config = dict(
    d_model=128,
    n_groups=4,
    vocab_size=5474,
    seq_len=256,
)
Below are experts of layer 4 (counted from 0) of a mixture-of-experts language model. Rows are named router (the router's row for the expert), down (a neuron's output weights, with its number) and show model dimensions 0-127. Each number is 128 + 32 x the weight over its row's rms, rounded and kept within 0 to 255.
After each expert's rows: "raises" lists some tokens whose logits its average output raises strongly, later layers aside. This comes from a sample of Wikipedia text that the model never trained on.

# expert 89
router [132 110 207 130 169 124 122 182 124  72 129 169  92 110 130 159 162 122 123  76 127 105 208 166 138 159 152  97 130 111 117 168 100 145 147 143 141 133  62 101 135 164 150  99  84 130 150 130 206 144 142  66 106 139 159 135 100 135  81 125 143 147 150 120 104 111 181 135 137 127 112 121 120 137 138 153 119 112 137 106  77 167 137 130  44  93 173 110  81 154 149 147  61  99 134 163  87 126  76 102 146 162 183 104 175 164 153 171 119 121 136  90  96 128  42  99 148 144 151 137 117 183 142 159 136 150  90  87]
down0 [162 104 168 108 134  97 117 116 180  59 220  88  86 130 146 127 121 186 155 137 106 142 123 148 151 117 166  98 107 114 135 111 103 103 119 134 175 140 177  78 159 162 119 131  91 102  98 143  45  69 109 156 157 123 105 131 135 148 115 109 108  97 123 181 126 123 127 147 155 117  96 165 144  52  73 156 122 131 126 182  98 126 149 132 137 114 152 148 148  93  92 141 118 159 105 176 139 143 181 124 157 111 146 194 145  81  97 124  89 125 141 146 150 102 154  54 143 162 141 179 148  49 140  68 110 175 112 121]
raises: "In", "\"", "K", " |", "S", "D"

# expert 95
router [162 149 110  75  84 142 150 104 147  36 127 150 104 137 148 110 157  89 180 187 111 144 121 131  91 194 135  83 114 133 107 107 172 123 144 102 119 108 172 147 157 130  60 133 162 145 103 203 146 163 111  79 146 136 130 120 164 118 124 185  80  97 104 111 178  96 183 130 105 135 107 126 141 127 116 204 173 130  85 157 148 115  74 133 101 112 105  86 179 152 114  87 124 154  85 137 113  81  93 132  80 143 144  94 110 150 157 149 116 103 183 108  97 170 145 112 157 126  88  87 100  89 139 160 116 128  63 135]
down0 [114 149 141 123 181 108 123 163 117 103  83 151 143 187 132 114 143 154 167 164  89 194 169  73 126  80 117  67  95  58 118 105  92  99 159 161 133 137  79 105 182 163 120 135 166  78  84 145  94 137 152  96 121 138 142 160 159  96 134 110 156 180 192 191 133 165 144 128  99 121 139  84 139  39 144 142 172  58 129 116 142  76 150 112 114 123 149 166 129 112 144 161  91 111 132 141 100 123  67 141  52 144 126 118 101 113 141 136 147 106  99 195  84 178 123 162 160 121 140 148 143 105 124 106 133 133 123 136]
raises: "orn", "ole", "ors", "itch", "y"

# expert 126
router [108 159 174 146 181 121  72 155  93 128  87 119 184  98 146 158 109 146 141 157 131 131  99 129 174 110 129 162 156 128  71  89  81 107 164 109 132 149 113 143 114 129 127 138 148 198  86 172 111  69  71 129 153 132 111 165 173 145  62  87 130 123 111 111 136 106  93 172 142 116 132  74 134 136 119 107  61 135 140 163 167 102  99  92 108  84 127 197  83 171  69 191 156 156 150  97 174 110 122 117 140 105 128 172 189 136 166 141 136 133 183 129 109 114 132  84 124 161  48 129 126 127 105 159 105 128  98 174]
down0 [101  20  96 107  86 117 147 138  69 141  70  94 157 173 144 130 144 172  94  97 101  82  80 106 130 150 144 105 111 137 116 141 168 100 138 150 152 148  94 104 130 159 107 152 181 112 131 116 118 154 131 110 149 115 110 129 125 135 120 104 125 203  99 154 106 170 148  79  89 202 117 121 136 184 120 197 100 142 144 121 112 144 109 110  78 111 146 171 137 162 140 107 159 144 153 121 165 152 141 114 166  77  98 130 135 116 117 192 189  81 155 144  93  98 178 159  66  96 147 158 125 134 104 154 102 145  65 184]
raises: "ade", "re", "r", "ay", "ad", "ri"

# expert 19
router [153 181 155  72  54 118 142 116 184 167  74 149 122 145 119 132 156 136 211 154 113 183 159 102 123 119 145 109  77 166 167 149 143 124 112 113 175 137  98 172 134  53 145 113 177 117  70 171 162 144 154 134 155 157 141  91 106 133  77  76 164 106 119  96 126 115 111  77  96 135  92 172 130  82 119  79 134 161 180 114 144  94 151 109  78 185 143 139 129 123 109 208 117  82 165 136 101  78 141  73 109 155 149 128 135 120 152 119 177 121  89 138 113 131 159 131 104 155 114 129 138 103 122 128 137 139 196 124]
down6 [147 145 109 111  59 158  73 107  99 176 124 218 115 124 127  73 157 165 103 139 130 112 117  46 111 149 147 112  83 194 131 124 150 133 150  83 137 132 128 134 163 162 138 107 131 176 142 125 125 157 107 162 143 131 180 133  91 122 123  90 101 187 179 141 172 200 153 169 161 156 124 134  68  86 133 117 114  80  92 120  72 140  94 183 140 155 151 116  79 109 148 106 129 126 113 124 185  79  98 144 129 112 130 140 167  78 152 152 104 128  66 101  62 181 119  72 114 171 131 127 121 120 141 142 107 128 131 139]
raises: "\n", ":", " of", " |", "\n ", "."

# expert 68
router [131 147 169 126 117 150 164 155 139 145 175 125 110 203  76 118 127 165 131 162 112 110 110  99 120 103 114 110  73 119 173 164 140 129 118  66  90 118  98 106 103 141 122 121 104 197 155 130 164  73 117 183 127  54 119  79  65  65  95  96 138  91 119  99 166 145  62 124 139 102  85 201 123  66  38 140  87  90 148 187 143 114  72 144 126 148 155  91 116  76 113 133 167 140 166 125 100 143 186 144 103 143 117 128 113 129 117 157 106 124 102 123 140  92 156 115 136 116 115 149 113 136 108 130 121 160 178 124]
down1 [121 143 111 124 148 124 120 133 147 138 140 173 100  88 145 109 185  74 148 126 105  84 102 107 150 122 124 135 191  99  96 167 109 244 169 110 157 123 134 127 150 140 159 119 122 136 145 168 189 145 137 179  60 104 130 144 163 118 133  79  66 158 106 124 110 136 123  99  98  58  88  69 113 120  91 110  69 187  82 121 187 112 144 112 102 170 140  98 135 101 129 101 145 144 190 130 139  99  94 141 150 118 126 134 105 115 161 150 134 137  97 120  96 139 165  94 144 123 124 149 144 203  45 186 150 134 101 122]
raises: " |", " and", "\n"

# expert 54
router [111 103 145 114  89 162 113 100 159  79 109  77 161  87 185 154  76 159 150 163 109 118 185 174 173 148 119 166 112 183 126 102 139 144 153 145 118  87 101  85  74 150 173 146  73 142 108 145 103 100  88 210  87 166 135 151  84 109 163 138  99 115 145  84 100 137  94 159 126 137 115 106 118 187 161 142  93 150  84  98 136  88 130 166 176 106 130  73 133  87 138 110 113 168 120 181 135  79  99 102  90 148  63 123 140 141 140 104 126 143 132 122 135 109  68  89  95 131  93  93 157  96  94 155 157 140 124  66]
down5 [124 138 170 143 146 110  93 133 133 129  67 143 161 154 107 103  74  82  77 126 100 156 158 201  80 116  91 102  81 180 115 122 135 148 141 158 134 140 120 127 162 160 126 193 180 100  99 163 112 125 103 140 140 143  96  89 133  73 128 139 148 156 132 120 180 108 111 176  99 172  79  77 111 157 124 176 152 148 101 104 126 129 100 119 111 154 137  95 194 152 118 125  90 142 100  93 104 139 136 154 151 156 112 203 118  91 131 116  88  65 154  98  92 178 156  95 160 130 143 162 157  96  43  98 157 160 109 195]
raises: " of", " the", "ing", "y", " his"

# expert 18
router [174 175 208 137 135 148 190 132 162 133 152 130 130 139  98 153 185 143  55 111 114 135  73 113 103 142 111 129 113 162 133 113 120 127  86 125 100 124 164 163 130 166 124 182 127 159 149  83 186 106 108 120  78 152 160 123 104 138  85 156 148  98 151  85  85 111 145 117 137 152  71 103 133 102 145 103  87 119  93 170 166 106 119 131 168 128  84 134 108 106 122 122 255 129 120 175 185 190 127 177 104 136 147 127 172 138  93 131  96 102 112  87 148  90 161 135 126 146 113  89 113  88 106 146 123 134 115 200]
down3 [150  92 135 155  91 152 132 121 154  89 178 113 113 160 175 159 147 120 156 171 116 144  83 101 100 192 100 133  79 153 112 111  82 116 156 165 181 153 123 161 140 165 122 143  99 150  95 157  90 127 114 108 105  64 143 174 141 164 132 168  61 100 137 119 179 133  95 105 119 139 136 120 124  45 133 121 117 146 117 148 148 137 111  33 116 123 122 149  98 155  83 225 156 124 116 104 142  74 128 119 130 117 122 139  52 138  77 126 118 154 125 186 156  99 127  99  95 121  48 155 142 146 158 155 159 177 145 134]
raises: "i", "le", "le,", " the"

# expert 46
router [138 148  98 119 156 136  98 120 119 171 177 120 148  86 129  81  92  78 152  45 133 150  53 108 139  96 135 175 212 102 116 135 118  75 120 138 156 105 170  85 154 160 110 160  95 117 108 104  99  67 167  98 179  84 114 105 174 152 117  49 157 137 133 144  92 145 155 159 165 130 113 103 100 119 116 101 170 141  85 128  74 100 180  97 144 104 161 164 117 156 105 118 117 144 151 121  83 117 161  91  83  95 174  88 120 167 120 136  99 172 126  73 103 142 107 132 148 101 169  97 115 114 161 117  74 165 140 132]
down4 [164 105 158 109 131 162 101 115 148  80 152  88 113 125 107 131 180  71  71 165 199 100 122 227 142 149 115  82 107  96 154 147 183 180 129 147 106  91 161  94 150 138 115 142 143 127 115 108  58 137 193 163  94 151 126  94 126 131 183 124 100 176  97 176 168 157  94 133 103 153  86 127 148 106 124 103 131 143 144  80 130 190 151 175  90 114 148 149 125 114 121 132 150 118 129 158 145 123  52  60 107 108 131 117 122  84 121  99  98 142  88 174 146 114 138 145 131 136 159 153 103 142  71 135  90 179 119  82]
raises: "5,", "4,", "7,", "0,", "6,", "9,"

# expert 96
router [ 90 142 133 121 132 132 148  71 112  71  63 116 100 105 123 118 118 143 109 101  91 135 143  97 135 148  97 112 125 113 150 156 107  83 138 136 145  74 113 144 101 124 150  53 155  58 122 110 112 149 113 131 112 148 109 176 175 153 118 193 107 106 160 141 123  97  66 110 136  85 105 148 143 139  35 144 151 123 157  76 131 128 104  86  90 111 151 159  96 166 227 128 104 109  56 127  97 127 170 112 136 182  89  90 119 169 138 123 148 148 136 145 129 129 135  52  68 117 160 154 113 170 135 147 154 193 126 117]
down1 [156 108 153 144 147  53  90 128 155  88 109 129 109 153 148 155 178 120 109 138 125 153 155 126 161 104 150 163  70 127 136  61 181  93 176 109 127 101  97 158 143 143 113 100 153 167 144  63  92  46 128 123 147 119 117 125 132  75 122 114 128 132 119 102 124 139 137 150 106  97 103 139 126 183 156 164 154 117 129 135 126 191 196 108 136 121 133 155 167 116 174 144  69 196 211 102  78  96 103 131  79 119 172 138 104 139 142 118 128  86 125  98 143  57 135 142 135 126 121  78 157 103  64 162 201 133 130 146]
raises: "ined", "ine", "us", "ated"

# expert 15
router [ 86 119 120 106 187 157  90 137 153 154 134 114 102 121 138 109 140 140  96 157 173 103 162 145 129 157 132 141 131 131 196 141 137 146 118 202 143 151 110 131  84 191 146  54 187 120  89 100  82 170 136 137 113 163  89  59 119 137 122  86 154  91 172 174 164 143 114 123 117  91 125 107 147  14  90  87 145 111  91 140  59 155 168  92 142  63 114 117 142 158  98 128  91 136 115  94 126 161 173 185  73 100 129 133 137 123 123 171 117  89 168 111 126 121 120 140 135 123 140  81  86 148 143 103 121 156 137 159]
down2 [134 152 139 170 172 177 140 126 119  76 102  99 122 139 124 181 182 145  84 156 120 119  68 151 122 123  58 107 176  55 154  77 133 135 186 150  83  94 124 122  97 196  80 109 110 127  79 124 119 208 145 107 141 114 186 139 121 191 113 134 101  92 134 121 122 129 173  83 107 101 110 144 156 121  99  82 135 110 147 187  83 102 119 110 178 133 147 142 102 147  69 100 169 170 122 152 155  82 131 173 128 111 123 114 145 168 125 140 101 104 152 117 111  63 132 152 195 136 182 102 107 114 114 114 167 131 136 130]
raises: "l", "h", "j", "ha", "ling", "-"

# expert 24
router [126 149 150 116  86 171 136  99 117 123 108 136 133 149 156  69 188 102 104  72  58 127 146  91 102 124  96  86 108 139 171 110 150 124 119 111  81 134  83  77 186 158 114 129 153 148 142  89 153 109 192 204  87 154 126 197  79  64 165 129 124 128 106 107 107 103 136 109 110 114 163 101 165 105 140 130 147 155 114  58 187 112 161 137 133  83 124 148 116 167 178 174 150 118 158  75 162 164 145 159 116 110  97 129 122 117 171  94  81 128  99 120 141  84 168 147 114 136 141 104 179 152 149 121  75 105  81 170]
down7 [160 128 133 123 124 176 116 143 158 103 117 112 100 175 115 169  92  77 160  40 156  74 159 132 125 147 159 123  77 118 164 142  85  80 129 116 112 158  99 157 167 124 164 126  95 136 141 103 125 162 126 121 163 154 114  93  96  79 111 133 128 136 161 156 139 122 201 150 136 118 116 159 113 191  88  78  85 166  66 168 106 134  90 198 142 130 117 145 161 119 153 128 180 121 104 103 122  86 110 172 105 144 137 176 101 166  80 104 158 115  84 104  80 152 188  84 107  97 122 182 122 198  89  99 118 131 110 169]
raises: "c", "b", "ber", "d", "f", "pr"

# expert 17
router [124 150 131 148 130  95 110 200  54 136 117 157 110 159 191 108 115 146 138 148  97 100  92 192 147 133 139 154 166  87 117  77 130 136  99  83 125 158 118 128 167 158 152 112 167  86 153 153 131 146 152  95  95 118 126  98 151 141 161  94 156 121 137 171 108 137 141 116 143 192 196  75  93 159 150  91 200  96 111 172 127 153 161 127  82 129 180 105  83 165 162 145  95  89 151 144 120 168 144 105 120 126 134 161 168 120 129 158  51 141  66 108 110 129  60  79 153 155 189 133  88 132 138 145 128 173  92 127]
down3 [116 133 154  73  99  60 110 112 105  96 147 185 139 211 131 119 166 106  94  88 150  97  97 110  96 134 131  91 100 133  99 119 106 103 132 172 179 142 139  86 137 155 143 130 101  60 138  97 106 151 175 153 147 140 169 183  99 165 135 172 159 117 137 119 141 165 141 111 118 112  99 113 122 190 168  89 104 197 159 160 102 116  85 151 185 143 163 127 121 109 118 127 134 133 202 161  98 168  69 144 139 136 185 129 142 114 100 145  62 162  88 122 106 141  82  96  91 107 155 109 115 124 109  90  88 101 153 198]
raises: "|", "====", "==", "|---|---|---|---", "An", "==T"

# expert 8
router [142 120 177 176  88 134  40 114 152  59 104 166 156 126 172 123  93 151  97 123 119 147 112  81 126 109 173 147 114 122  72  97 157 119 104  79 134 121 138 148 130 193 155 171 140  46 150 138 190 123 149 102  95 118 164 139 146 133  86 144 129 129 146 152  96  98 185 146 160 126 177 150  99  77  92 134 153 109 120 133 152 170 108 122  76 143 107  61 140 112 162 118 117  98 141 172 123 123  66 104 193 159 158 135 156 159 126 148 102 104 117  72 115 112  65 112  77 101 143 170 144 171 105 113  88  91 106 137]
down3 [138 169 109 133 123 169  87  88 108 116 137 152 113  93 163  95 142 147 124 117 166 121 165 142 122 179 147 124 121 177  87 137 111 124 165 138  96  82 170 129 156 145 143 133 183 118 195 136 141 127 131  98 122 137 117 125 153  89 122 184 143 120 138 172 130 145 114  85 107 157 126  77 132 205 142 163 164 121  48 114  67  85 155  98 116 112  88 148 120 141  60 152 102 154  66 127 194  86 128 209 141 188 186 131 132 156 156 131 141 106 150 107 100  71 120 123  72 133 132 103  80  95  98 104 131  76  79 155]
raises: "\n", "-", "S", "Ch", "J", "The"

# expert 27
router [174 181 212 121 111 169 189 130 143 120 187 144 130 111 149 110 165  91 127 139 104 131  80 165  69 146 129 123 124 100 134 144 155 136 166 158  59 129 186 155 160 124 121 103 122 193 112 133 190 142 134 164 109  98 156 145  96 101 127 146  90 146  92 119  96 104 179 115 119 116 185 135 143 126 111  86  73 114 163 125  96 124 122 126 109 125 123 128 138  84  86 103 189 136 176  82 144  96 130 179 115 106  72 191 143 147 129 115  94  80  86 157 159 171 156 151 161 144 129  73  88  95 125 154  81 105 111 180]
down4 [154  69 105 169 129 150 134 122 153 156  78  91  94 153  93 100 139 128 175 144 121 187 135 126 150 139 165 118 127 160 125 121 101 143 138 131 139 115 110 113 114 129 112 126  99  53 158 106  84 150 138 156 169 111 134 255 129 137 161  69 167  98 134  42 146  56 116 156 122 114 123 132 160 187 122  99 116 158 101 146  68  85 193 139 131 142 131 158  90  79 176 130 101 152 109 112 115 132 114 120 156 171 110  98 125 172 159 121 109  99  83  84 147 128 142  83 132 153 197 127 128  84 127  97 161 130 162 134]
raises: "ens", "um", "ine", "er:", "in", "es"

# expert 7
router [153  98 181  93 139 163 159 148 105 125 104 123 105 102 162 109 179 142  82 126 141 120 142  43 128 127 146 146 178 158 100 100 119 101  48 161  91 126 182 205  93 116 188 100 134 144 132 122 124 100 120 127  89 117  85 139 160 154 130 119 187 148 143 115 156 181 128 191 124 124 117  93 154 100 104 205 121 123  77 175 147 131 130 101  98 164 168 142 121 110  92 142 171  96 171 111 136 111 137 185 106 129 133 153 149  89 143 114 109  93 101 146 126 125 140  65  93  83 122  78  60  75 143  92 130 157 171 100]
down5 [109  45 136  81 107 147 102 106 132 113  97 183 131 101 116  97 127 115 144 142 197  99 145 124 138 164 159 104 155 121 176 142 143  62 124 108  93 149 155 106 218  64 116 162 109 160 156 112 186 159 160 104  84 145 130 125  96 111  86 170  47  96  81 143 110 120  97 169 115 152 135 176 128 128 112 113  87 122 157 131 158 141 113 116 123 159 147  91 150 141 133 164 150 154 127  83 211 138 120  68 140 118  82 101 168  81 100 160 137 121 155 103 151 158 158 143 148 126 182  99 116  63  96 167 126 137 137 155]
raises: "yl", "ine", "om", "uc"

# expert 102
router [125 146  95 159 121 108 147 174  86 116 171 152  94 185  94 198  94 102 147 170  79 141 136  80 149  98 113 107 128 106 151 114 161 165 110  97 150 144 189  84  96 171 161 125 170 176  79 162 208 108 189 106  83 113 125 108 156 132 178 172 161  69 141 102 115 191 105  70 147 164 135 153 127 133  77 113 131 106 127 144 104 185 149 117 115 103  83 108 112 136 150 108 148 100 137  64 150 149 147 173 128 152 154 172 107 163 103 116  95  99 113 165 104 112 102 105 100  95 121 167 134 187 103 163 119 123 128 161]
down0 [122 119 118 135 103 145 145 142 155 136  88  73 159 119  97 112 140 101 112 122 105  98 156 165 141 136 198 165 160  95  98  91 123 174 173 127  99 121  94 118 153 137 121 108 117 133 100 175 171 153 117 170 159  95 174  98 142 120  97 107 105 139 120 115  83 113 153 117 119 146 106 162 123 105 132 109  85 201 124  91 167 131  98  92 176 140 153 129  89  98 143 129 105 161  95 185   8 177 197 109 189  84 144 148 202 126  84 131 121 144 107  61 165 164 132 192 137 132 100  94 108 122  94 141 169 100 130 110]
raises: "c", "pe", "port"

# expert 73
router [ 86 115 159 160 123  61 121 172  84 147 125 174 151 147 173 153 110  80 152  87 127 119  86 169 170 137 109 170 130 107 100 136  95 101  90 118 120  54 104 128 104 162 150 128 187 181  78 168  98 158 134 103 130 164  43  68 163  97 157 133  99  83 132 123 125 132 117 101 126 118  71 109 126 103 170 180 162 136 117 154 146 124 132 197 142 142 100 141 201 136 121 118  57  94 141 131 193 147 114 163 151 121 139 138 155 133 166  92 120 118 117 159  93 100 104 105 116 142  88 105 135 149 176  83  91 152 140  84]
down0 [121 174  55 104 129 120 119 131  81  97 109 154  92  95 158 137 131 150 121 132 122 115 148 157 102 128 137 153 146 135  99 124 113 183 164 127 132 114 146  82 119  99 102 114 139 139 153 175 117 132 210 175 127  99 104 120  33 131 201 106 107 145 129 135 138 126 113 129 160  50 122 123 155 165 149 125 150  66 116 172 112 140 147 169  63 138 165  90  87 107  65 123 141 116  88 212  90 141 126 107  68 122 148 164 123 118 123 129 151 126  86 144 130 134 124 213 174 114 154 201 150  90 104 143  86 153 121 155]
raises: "ss", "ft", "the", "part", "ota"

# expert 2
router [121 126 173 150  77 161 156 125 152 167 122 121 154 146 139 154 144 166 147 126 109 171  64 132  99  56 145  80 126  97 132 201 148 125 104 124  69 135 143  86 206 122  80 120 100 157 140 108 119 137 166 137  89 136 176  72  85 168 156 186 104 118  92 105 144  64 172  96 153 107 151 171 128 136  70 102 140 120 122 149 112 156 152 127 147  92 142  93 126 135 117 125  97 184 116 128  60 125 138 134 153 129 113 103 112  99 132 132 130 128  87 121 123 116 213 201 122 151 172  97 133 189 116  80 120 141 156 188]
down2 [180 139 162  88 127 118 168 137  72 137 102 152 146  77 143  48 153 128 147 128 135 150  68 126 137  81 147 128 168  93 119 118 178  54 145 127 136 106 126 143 109 135 157 119 118 132 140 162  66 129 144 187  98 121 154 107 114 119 133 100 110 160 204 156 144 156 144 141 173 112 125 127 123 123 161 131  77 134 169 126 142 183  87 169 112 159  42 177 146 128 129 164 142 117  85 127 120 101 107  80  77 126  94 140  88  85 106 114 212 144 157 153 131 209  91 112 103  96  95 140 181 105 125 114  84 126 122 162]
raises: "ing", "ed", " |", "as", " of", "es"

# expert 13
router [152 162 174  69 107  89 141 131 156 169  93 161 129 108 116 105 142 138  73 148  65 103  79  68 146 141  59  77 104 141 118 174 145 120 134 140  90 152 160 105  98  92 141 137 111 131 131  84 129 123 120 131  84 110 102 111 184  90 142 131 140 126 139 173 142 106  88 130 126 127 139 124 161  53 141 191 127  83 145  97 170 131 163 125 138 113 171 193 196 146  52 138 148 159  94  93 109  71  99 117 153 165  90 104 140 155 115  92  81 114 130  98 101  89 171 184 119 128 125 164 161 158 134 187 136 129 140 175]
down6 [ 83 104 107 137  81  89  89 118  94  90 122 146  90 175 129 134 132 145 199 108  96 131 132 113 167 166 139 169 150 127 193 142 139  98 141  59 139 176 122 124 140  98 190 100 185 104 147 121 110 118 120 120 148  98 141 163 111 188 130  51  71  74 130 144 165 136  91 116 113 130 132 138 129 104 139  97 132 109 195 155 195 145  93 106 112 131 138 146 140 114 168 101 151 108 191  98 162 145  57 147 104 187 174 134 116 177 120 159 108  99 169  88 139 108 182 114  99  83  81 143 167 104 133 122 137  81 128  98]
raises: "y,", "er", "ge", "xt", "il", "ft"

# expert 81
router [103 130 107 174 127 143 146 152  65 114 135 162 144 110 137 149 154 135 113 141  90 144 137 123 169 154 122 138 168 171 214 194 103 113 123 143 128 129 143 127  54 151 161 111 184 109  97 120 134 153 143 124 105 178 124 136 189 130 118  92 214  94 109  89  83  83 143 153  99 159 133 133 100  59 179 161 150 115 121 106 123 130 124 150  95 127 114 131 173 133 123 176 142 141 186 100 161 164  63 183 145 127 155  87 142 189 115 165 147  90 159 135  91 115  70  87  93  85  79 145 173 149 174 107 133 155 150 135]
down0 [116 144  99 122 149 159 147 111 122 156  88 180 135 130 149 114 143 186 137 156 151 101 164 164 167  66  43  79 136  66 107 134 112 155 104 136 167 144 154 158 174 144  99 148  79 183 114 100 124  95 106 165 115 141 158  76 133 106 164  97 161 129  80 128 146 105 114  77 130  81  92 142 127  98 102 152 117  96 128 181  77 125 177 118 148 118 124 135 104 224 161 162 114 136 153 154 181 134 165 108  93 141 102  82 143  92 199 167 126 133  91 142 100  99 122  85 109 148 134 166 141 157  86  83 120 132  65 151]
raises: "nd", "m", "ll", "v", "ss", "ust"

# expert 6
router [ 68 138 125 135 135 149 110 140 128  67 138 147 132 118 116 145  67 125 140 120 132 127 153 108 139 134 135 129 125 142 152 113 214 126 133 147 163 151 138 201 167 167  99 173  98 111  98 207 158 132  97  71 127 132 150 164 161 147 191 109 167 202 113 156 184 156  90 166 107 209 134 164 175 129 130 161 128  84 118  85 148 113  98  98 161 168  84  82 114 100 115 169 134 174 141  76 169 110 118 131 123 147  99 177 129 160 136 139 132 124 159 150 190 103 160 117  98  77 102 151 192 176 147 141 143 113 135 137]
down3 [113 158 133 116 105 141  50 114 163 148 115 127 129 124  74 124 115  69 153 136  99 137 123 161 163 130 146 162 120  99 124  85 140 179 179 136 170 148  98 207  77 101 146 172 194 124  82 166 119 127 105 192 129  97 163 121 151 115  90 116 173 111 127  85 134 181 125 134 117 126 107 154  96  79  87 176 135 122  73 154  99 161 196 104 164 152  97 106 140 149 199 108 114  97 113 195 108 132 121 139 129 115  78 131 105 124 159 164 141 101  81  91 109 149 165 129 139 120  97 111 116  44  94  99 176 150 116 156]
raises: "iter", "ike", "ik", "it", "itt", "iga"

# expert 74
router [ 80 142 138 133 104  97 115 110  89  85 177 178 173 122 176 113 122 123 154 129 102 161 168 135 130  95 125 146  93  95 106 142 153  96 184  81 167 151 175  98 121 147 151 153  96 145  77 135 118 155 153 158 143 151 174 132 168 183 168 175  31 170 141 135 147 138 184 149  92 148 128 179 113 146 123 176 132 142 150 127 128 170  65 124 122  78 114  72 115 139 103 105 136 127 105  99 136  97  68 161 163 140 136  94 166 206 141 140 140 125  70 123 101 173 113  95 119  94  83 171  79 110 117 162  96 149 102 100]
down1 [158  75  92 118 166 123 131 146 155  77 135 127 172 133  71 127 120  75 103 120 124 140  79 141  86 123  90 105 101 179 188  89 114 130 207 110 116 121 161 170 145 138 171 159 117 117  86 113 186 180  76 101  83  89 147 179 114 142  53 173  77 145 110 139 134 181 108 163  79  69 165 105 119 114  92 136 130 140  74 147 137 141 108 168 131 135 110 162 189 123  89 115 122  66  96 134  83 136 125 168 145 126 120 125  86 145 162 145 166 151 131 178 104 140 147 126 161 119 131 162 159 107 169 147 100 164  91 148]
raises: "ang", "all", "as", "ap"

# expert 37
router [127  99  83 105  89 134 125 110 155 133 111 156 108 153 108 176 122 169 205 158 100  84 155 191 159 164 116 128 157 136 139 109 104 175 160 156 150 149  81 168 110 105 153 157 108  13  97  73  76  97 110 159 124 133  74 120 180 166 217 111 117 137 136 209 166 128  99 125 132 106 100 116 150 137 137 144 155 144 166 113 150 115  92 173 132 105 116 131  93 143 130 167 111 179 147 156  92  72 141 118 122 131 120 109 167 141 142 133 128 161 135 127 136  94 144 171  95  85 139 195 110 119 118  83 130 143 176  95]
down2 [107 141 135 123 100 110 145 178 193 105 134 119 107  70 131 104 158 135  82  95 156 140 139 179 141 126 207  80 136 120 137 154 141 147 158 168 168 107 148 181  65 106 143 153  91  92  87 168 154 126 182 137 166 140 119 126  90 114 110  66 165 122  97 105 159 129  58  96 106 145 158 160  68 158 135 108 109 136 130 136 129 150 160 113 122 167 165 128  93 137 143 171 122 140 163 139  91 159 220 124 103  76  71 125 120  66  82 143  89 175  50 112  91 119 100 152 173 141 134 103 132 156 129 119 109 123 128 102]
raises: " |", " –", " 0"

# expert 117
router [ 83 128  80 129  82 162 161 140 147  99  90  93 156  57 183  81  63 130 136 107 147 101 174 176 111 121 140 128 124 124 132 142  98 118  45 126 136 125 137  96  61 120 147 139 116 188 117  89  86 164 159 126 141 140  99 123 169 100  69 109  61 150 150 113 137 149 149 141 124 112  86 130 140 122 157 160 114 131 105 116 107 117 115 135 164 103  78 140 157 155  85 111  89 118 173 135 187 114 121  81 184 140 149  64 115 156 142 137 137 116  51 153 178 145 114 149 108 111 103 173 174 175 131 184  78  96 159 108]
down1 [170  93 117 139 169 132 145 148 100 180 169 142 137 175 123 121  93 160 171 118  90 148 165  79 116  49 124 111 157  81 143 111  83 151 114 146 117 107  93 181  46 155 149 143 131 154 123 175 174  94  96 189 121 106 104 130 167  74 164 125 206  77  86 107  83 100 104 103 108 109 165 122 112 115 113 100 119 163 111 154  90 157  71 150 132 144 145 157 103 197 146 134  49  96  98 117 144 125 143 165 125 128 154 110 137 128 127 124 157 116 146 128 120 106 163  99 128  37 163 145 152 146 154 123 165 144 151  95]
raises: "qu", "ver", "S"

# expert 109
router [154 158  94  81  93 128 167 135 117 122 106 159 176 106  98  78 159  85 137 108 131 104  77  72 131 122 122  90 105 111 113 157 141 174 155  73 117 159  87  57 158 140 138  91 154 154 131 115 124 189 169  62 114 159 152 169 115 102  85 153 141 160 101 149 122  56 118 136 149 144 127 181 166 123 160 142 159 117 167  55 170 127 135 103 154 111 112 127 191 144 135 150 131 135 129  94 136  79 120 141 197 148 163 101 144 177 121  80 151  99  75 107 121 115 169 147 147 126 139 180 165 158 134 159  88  81  77 176]
down1 [ 93 140 114 153  97 174 154 109 156 177 112 164 111  94 131 138 154  96  79 159 113 155 134 153 148 128 172  89 118 158  85  77 116 161 170 130 147  97  62 168 150 133 170 126 138 151 138 186 118  84 162 163 161 135 161 149  72 127 105 101 164 127 213 144 155  90 145 101 105  94  87 111 128 108 112 122  96 178 104 175 134  88  76 160 121 205 144 127 108  95 134 142 109 132 140 133  63  82 137 163  98 165  97 138 105 169  80  91  99 143  95 172 139 114 128 142 134 180 118  99 114 129  38 122 162  81 158 111]
raises: "as", "al", "a", "ar", "p"